python train.py --d_expert=32 --hidden_act="squared_reglu" --router_score="softmax" --head_dim=64 --norm="rmsnorm" --norm_eps=1e-05 --rope_theta=38700.0 --optimizer="muon_variant" --lr_head=0.0192 --max_grad_norm=1.0 --max_seq_len=512 --doc_mask=true
Below are experts of layer 3 (counted from 0) of a mixture-of-experts language model. Rows are named router (the router's row for the expert), gate (a neuron's input weights, with its number), up (a neuron's input weights, with its number), down (a neuron's output weights, with its number) and show model dimensions 0-191. Each number is 500 + 25 x the weight over its row's rms, rounded and kept within 0 to 999. Numbers have three digits each.
Before each expert's rows: a language model's description of what the expert responds to. This comes from a sample of Wikipedia text that the model never trained on.

# expert 36
It responds to: Standalone space tokens right before a number in tables, scores and statistics, after a pipe, colon or preposition, as in | 52–13, age of 81.
router:471504506476482470546518517510489505533449489550508476465511481480549484500521492518477547468484510515492523551495528465478488539508521554520475470471453467472506479508474487468511510542493458490511514496462516514515505498516488523488520476500516488471480481477507442504493504458478551464517515508509522471472531540483496484466457492507515463526492513543498492513482470490485504499519506555513490520527485493502489534486540472487507507469503456456511528530500508514459526455464502525509516493498477513510562508519497516550458516506519527515509464540491484516547522507496511461
gate3:516510475529488538549512542504477498520507545520509511521496508479505447486519471505501479524515539493490468504541536453538456506458511500491517470447483471499529513516490491493497506501492504507521525502509515507468472483506487506507572510481490543477495480474535495510498501480488539513533545530504501497517484496457473492473522517518530465529493494449469484501515511490505486502508496484504508485499505549483482497513477548486484445547555540484506535458517461523506524484481471490506495513501521487514502485546541492495470509532438496514494502544546452468479515455464513537
up3:491490484557527496516497510498522488491492468494508463524511508479498541522439514499465480520488542481549479551510500495506467489491465484509475460464460446503470477496524469525493488531467551504528494474493514472473507468515511525521488485437503525529496466524548482487535501532484490517503517512477497505522519467507453491469472524471485499483526541522498507520459520500489465501505487507502539491474485517470500472533510507527465536503513489469516485493484472505501455535513468484489526466504473528516476534484524492533480443544482487513510449470490510509499523437465476493
down3:491507482503545501521545477516481487512464488530520507522494490513477499447442497501530486476528507472476498500525495529481510523593511474509478545535467504485505480522489494496509482468516536461483484488452508507497489512503520519506493539487483525521469528523520486494488465519493437493482516513480486509514494510520482484517502547501554485468512508475532489542504512528540472480481470482493473512556503499505484483530510475457503462507522525528481515464539460509526522511546497509486559480504536514500562486467507515514522502454490508531496494465522521509492478474546457500
gate4:511521517498559489515522510520520494492511537533540500511519495495509519542524493535506489485481526495502495496523544497446462520514529519476509506510503493490478457491459493512500456496546505526490531443518483482529485475465526496469478470511498472449451539519497504494495532494486490473459459497469501495546460487516508497530505524493516507452500500527533474493540506507509510471470533511516532511495461492457501536435517484463482490479469562494512490508513503469470494489504489515539515518452512538496502541499513534471522486487492510525528484516543535480480477459444511527
up4:541527534488484487524587506502503465473508528506534528457524519493528494506516513482472517501518504483530507492493481544500502478534483528533472471500480491520506518486490510480494518479502464487518539537500490491456466487495515539473459509491520518511509478508485468527499486529522500488478492448512511522576486492481504502500504494520502477479533530477488500507489513451524451477470474451465542540468544551542524505491516526519475520491575535474526516502498523500482479499543522506491462497514463515481514471486475483499508452548485511489496520499497500503490543521509460499
down4:505483504526507557486503466470490477541457525525507513529458484495509517493502484500448466500495523517453531518430497518467460527479502496531576437512496496482479491504469510507520495514568514461531509535559467504524506493513522468521485559487500507496468511494513478492499480491507492529504516502494514502524492502520480501502544529520508475476518448486522465540510523474507495499501464484490458468481501511526529511505517486485506519543497479507474481547445543517517487505491496474478502498505447518493526488523504531488507514535498499529465536495454493469520485515492529523
gate5:463508551500454477505469460509511497510538454491481496497530566503496514484510524479499483494494511534474532473524532491489491458474530508490495525546519500498487480454501509524528477497492510501520545462494482553489493509470551456507503500490554489501502534525491520523501512469514523501479461515475495511526487528522446491468477517485490482534527485559496495541499539469458493488480529551515503488494485503491518512507521470519478486552517486542491512463494511483502481468471486480484485475488494520472486481539510517501547453506509485534552504483516479529503519509428520494
up5:506512471493491503508479494512552497499552490508490514483476489518495528470489466550489507508510464510523554511463483499495510519515518477528509441491515457522483450503502478490532494508467485520521528492499524532474512481491508531477516480503484496484527516527503525513489460502509540491507530479496493500545511513504497508533528508508504513526497477586481489492453493475557533517523509528531546545502463496503462539553522460541421498509513537496489484523500466497480465523505500494537483497532543502455512499433507518521479458497501501502490496516473473489501535477509524491
down5:524518505485538501442451434488530518528481481510521489538500497514517539500528501501451465532525504495468507500540466516478480464501480478475510510515470496476500483491517532498471500492521535511493540515567482499538505509569512440511490472495519523495489546491496512528572489502489493533516506477503498462453524488477475511507454483499541531489504476507481452470518472510536528503515479467487539488527471503458498495488530479528508465509493516548481481497457487491499533514515472522494503533474500557527497527493506531507506439505486501497494498486517494512524480488511506493
gate6:493459466513522468486521486472524547508566468524465539439525530501502485510533488467528512461459461506522459487469538517515509500506523506494512531512505511535478535469490507543535521500515528466492492530551469539515485516446541472505485478521452511542506495522505494491527495485537498456517493534494485535450507499514515525496491498517484520488505501487503507457542511464444513524464469518511542491502486465484502481517506512508515506495489505495501534520476491505559517505513459497483446526479495476489497480492514522505547466526520525482526509485489493506513484471513477550
up6:482532496464475486523509500506467509486478501473458448516437496462503543482507513511482488530484519529532552469511500506568477476533502490480482472518513518540533501513496517483504479539533494536469501526543530445495518490556487501464508525520506493503486506418486512513491516543483510545493497505489496496477481539482498457491507469468452519506490484505523506500514518507505467509522493503494491472523504538511473466508511507509489455449480476500522514485491494559551512462483505464508522512486500532464492491510519509483472481484530493489557479448494483497519496482468512475
down6:492472526511480541470487519490522520491458523490516520519523508482526499449480481484514465502473497495459544545501500488529528531525510519467464479508456513465490528521502457537517514482554478509536528498495499468535533529508467474492503548511509497497513493526500496481521496510522508486455493512484512467530485460506495558511495482467477523440488463493512526552546455542490503538491441519508485486491507494526456495491475496472539503513455518485500504505513468480492507510534539509466544510491491471517487487477478502478517544513493513475510507491533494538533495497509434469
gate7:503462449547464526503502481525484503482516536528557475506511478495512467546489539525486486496507507555481497493492532470542481509482515508498464502505503479522477440496503482536511504513449491503554458509519497484480499503544513520498547457498504518511549492496481492500523503467498480522508553486486540529522529472503480460503513510499510549484509482483477518497464497538492505464470500490480480525484468512528515496526526513492513498515485490496470519496499516509542522515466502566529506581516506468503494468494486447534493459487504502501494513461506544504504518489475546464
up7:525495494508550501473474492458477511483502500535541500506506519544476506495500490493511513474487531497506490484530519537517511554511537517481497477470520523425522508534510454463485477521521518477539436527474534453512487511525477515542524482495503471512543486488513504508528455515502477494489468568492487501502488492483497505491474495471488456537520504518489482511519524480521522510511478510468473470503463482520512499511515489509533476547460515506554499454531521492497505484515477507547476507522519473502531423497442478494508495535490500496512510468497457491505542479525484528
down7:507510504532469498477480499504529522519520497463488496501510533505495517469514513487510539526555477474542480514492517536501509498535517491485500511485442454541510472463480510519490416468521527555452488510500477489497537479500496486478507539511463505438520504504511517504475498491515498466461528552533479496522502504460486461484497444512503479504512507473515449489532480499498468469504532465509478470458501470512503505480519511508512467515470514433489477503486520505509476535532539505519475510483540517447469480525502509506498539485518514486461498502490504443490509536509501491
gate8:470488499490494529483508506491528502475513553473461517467515487478532503540490487510508523496454514498529481486552502507455457458519453486515488527531476516489449513463445499506485486493513483492497474501494477468511503485486464501519525476537504537503480526478497549499485465506473485513482525494534492482483487523489530460500461515521506513484537464518485521484512477517525529557518493461493487495477563508569533501494492529488501532530515440527493485484478491482526557473525489445512526481491479517459510501490502522459507536511545528506481479502489500504515498496494516559
up8:501491477537468513519483481500468466497497503544519516520507484513488500492443498466512517462503509476465535530533580536447490510522533522493531499468533514529503532476431515547501469529500508481530495483490546498522492470480518472492528479468516475498547472531513512533495496463525511490504509458506531494477490512511465507532523530515523505477511558534508510470491514502500452479490518517502569509504510471454482488510494477469483509460511525502496522499533494497490473525474477494508465481456494502499492503531507515531485454548491471511532518510509513529529529538507521484
down8:487502470509485478502492484457510497506521532502484520498505497518509507536498533494488427479510524533536516488471501514488520515501451447485463525533478529541470480507480438557508510473487477484523514511499507528516453479524473528470503457538482512475500511504507544491503489492478468500483483539474509477563524496516523516507490469465479463472533522503543529490522465504513495506470517476528493477513483498488519477502512514487512523481459507469540474497510507487472496488521473550477501460505460535484515498484537483504512486538511552528531496453525525473467472460499443480
gate9:513492480503505478553549463473493513558513507494529569514490499491501493475563520464523504509480510513498501513500483493543555482477500533522536514472480502479499502497490536498515509514508539500523457464512463521514518424494531502518452533513485500485506525541458493523500476487503526502522515470517520501524506480504479510481444525512519469448465501486520513541526484506476495508488480496543523527509541515524523457456514492508484516490509529515537466491510509491487496502470512540496454479483470495479515507533516479538478544493533493500548489504502532527551483485510497455
up9:475475485470507464476513508477535503510499494522488468514563476533484474461505508490493480546435490484524490494509501484475503499483491476508551511516475470501458494495434491452503513534541531502505507491525479504521492526462505502523484468510505527501507493503481479480492502533518484509507475509451514462533472519539485542478497488464481497485525450525521459474531498474480516527505447452540524507453483464536514506487490542483484532496477488483491551489551512477523472529507493474519464506514468465487471514466499499521509450533503534475510522468512479473466486524488508479
down9:513502493487511490511520506482542509492573491491500491471539497506567529506511474499559498538492471505534497528487571497504508489510500495516520471486522498528491504504488471474519466463478494513488520530523493444485464490491495519486498459495459534518499527512528527497480464509529513485501484529504497555506507470530510560501520505491507517496495490476530514489462524501480490482537517484516534483530490484498460485521485458549529478479469509522493456539499499498510491490492469501451493437498514494518525560493551513475508523512475503510527472496443468537480543504469541500
gate10:506524513428499503521502505451472473522488496502489514471497460488488555450507494467518563475501487516457442437522526511485520512480495524524485503532492439504504522491502529522526495507496483494534480483480493492516512503502486503498521502511516507497483463501442471469493527535449507526493507514497486534485516517483575496472499478488491518514532493482444502503498466462523530499515532498502477524531485558509522521512505508509488486502484470459463523508552498485487548516471523474468515516526520549476550497478487477487491493486488516487483480517504499463525475529522542510
up10:494510476486536469538467489528515486520502507513543516526487476512509495480489481491507515523507520544526533492451540489500506482525476461512493492463504528468564526525521530488518448521545501491496521537499486485499473530529521513498520510497512546498474490555536548457520485467487483488521492491516531508490475525489469545554504442485522465488504544500472540548487521505517475514535519503472522505472465511487518486486490468547470506508481533463491534482490511528539486499518491551541494477506473527505470478451484473537454488496489494505528523462520511508514507492499482510
down10:521490484485492476470506505470510519522499499479559470467432505502527470511523458504469528459477471513513507495482474489475502526507491473523514520492444531470470490534509508519453537527472483450527489519455520505511495464524516507480485481461509439489457493484475498473472441486486515491499546533526501533461480508448483519525486460489478506525509477517485520475509493502487488491491511507477526509537485484460536540492525475520480480515504510520527451554532523517498496480495485491530529519481518493450464468500506505466457459481514483493474503492492478461509515500521481464
gate11:536508507460479470505500533485517516529535523479488458509474506500461514541527528493519480495472537519490482511497493521446500491455492518472514486485546500501534535470498533466550519442502495533491543513527496501528496478503477493476491548534521536515490496490487473482481511484463530510534467481492520469556505495498459494508518542491504526488478561493499502488485517492448495484505519487481537538470532512525469504545525550490502495507515503496503482505506488507482413508525493485518464503533518486498475471488519485500465476493485465464464505510480554457503471474480493528
up11:452480494485452494487537468488516479495518518513494466494527455523479482479515503499501524468504456501530492470477514496464539499491512493508500475513468518495465461493484500518493480487514526491475545468491493508525456495481482505543518486491517527522539500536485478491522494466517503501487525523497488472530474493456475458546498536471490440546519502498480454505489518514517449452500471521554492491447527524463562500493500495519507448504475514510443483471438543531498499498456480476520516521512495516487521493487507483507510501513467540518466518479501486490477515488504499441
down11:465477498513501535523510497503546508495548525484514511558491539492454507513501514499481521487513466430519544510477476525520513481492484520475521504548462466519487468531519503512448472544488511511473501505500500460510490475499517519526503589436489520502524528487493499447480540495502516465551529502453496529490448531532483485491478485463493516489486475501487527537501502492500488532459482500514487499525524507488518502461535523523517495522514482467460560502492443477498501495515492518472485492503539491514517503503512506480459507473510509500503507504516491481534473522459508504
gate12:536526494442521515479504481496521472513482517524440494547435509490520549518501532493502526509478504530478494458506487471538467494508483480482534463504496517497530502526500560481497450504510481490490488468534498472498495471520488485561534490499484547475504489492473467514497508548506491481509495503475506494523472532491469496468455521497543490477512546541502490520476464487504492508474538476544532524535502479569518481491467481540501498528491485476516499519498462533479526538524500536490496508469471458470534526483481485514486471510485499478492507512514507527482508539506529463
up12:510569462452505529502498511497480437523491546493531521442462519515515519482507511499508517474505485515508461496482472503547461487486468525540510450487513457555489470523521522493520449515476465488495488517505476503508513505525503502530501476520487489521502485487513505477472487493498537525560458536467478505506527482480543484521491507544498445500529512549509503501467484509466461532506530475503475535514496515540490507476522511511482497571537495494483524512521504494507489484491490494510517489465472487488505467469463503488458488495482481480539526513527495493516506489563518523
down12:514492533505486517513464555517473535494547481513497508523462475490490471468478509508494455541524474535479538475519519482466515496496516502527510480488475512501513497460487468498524545487519526529508532462494484495544505457473494455509509518475527496500574518486518499454511589518517503470513518485577491498480502512534502503486512524516516527514487514463476473513515519513505506500546530513526516491508530440507551480494505518492531529502469451511503516492474476505514539531485509485485479515534480472512515522488500478525473492472552508515494524489539499492504466491459480493
gate13:510531485467500487506478487459525502526504506466479509475536510475502518515511549449516519502487498497528538507470469506494464527484489489491517497475466500524498512512513536506498519479513497510489486519518495527509545545484462517525486516529481499523520524503518504514549516486498493502487483528518512478515508504508470547567470533520516493470558495486496470459496451514531449493518529500491499482466480499492515504489542484496492456523509467522508524524472469503483519544504460485515542516431487536527542485480500496500477512561442516559456506549508497480478508553523503517
up13:539500532492511492472570487463472517463496505527465482498483468481508517447474479488485515478474490528559485514532489518514469495492516463491519493499544487487505514518500502457488564469493479480526493463482511525508428445522502501500480507538525473495493519461485506524498474525495492503478472486484525524517529478533474498494519521466477493506493513511508516501519537495467478493496505468506489489475498495470459522498508531485545514530538499485541488490564508495479512551511520530478546523451464461504514487493481525504465562454493513513484531547534499480512526488504495503
down13:480492505458507531497525503527498500507501441492499480512523515490530515474502523524502468517509508511493497468491473494473539502548459522444500516482517501506473479526533479472479476551516495509494468514480510466504457520497484495497481467489474482516493483499499484481478493457490519518491537512516556516512490493508506519499534491480494518477525487484489531499475467478496511514497528492494520512487494455541540486468470469522499482577490487541526539509527489532445521508537493492452548472533537533478542470517457499450523497531456521455450501490516472497463541463500487528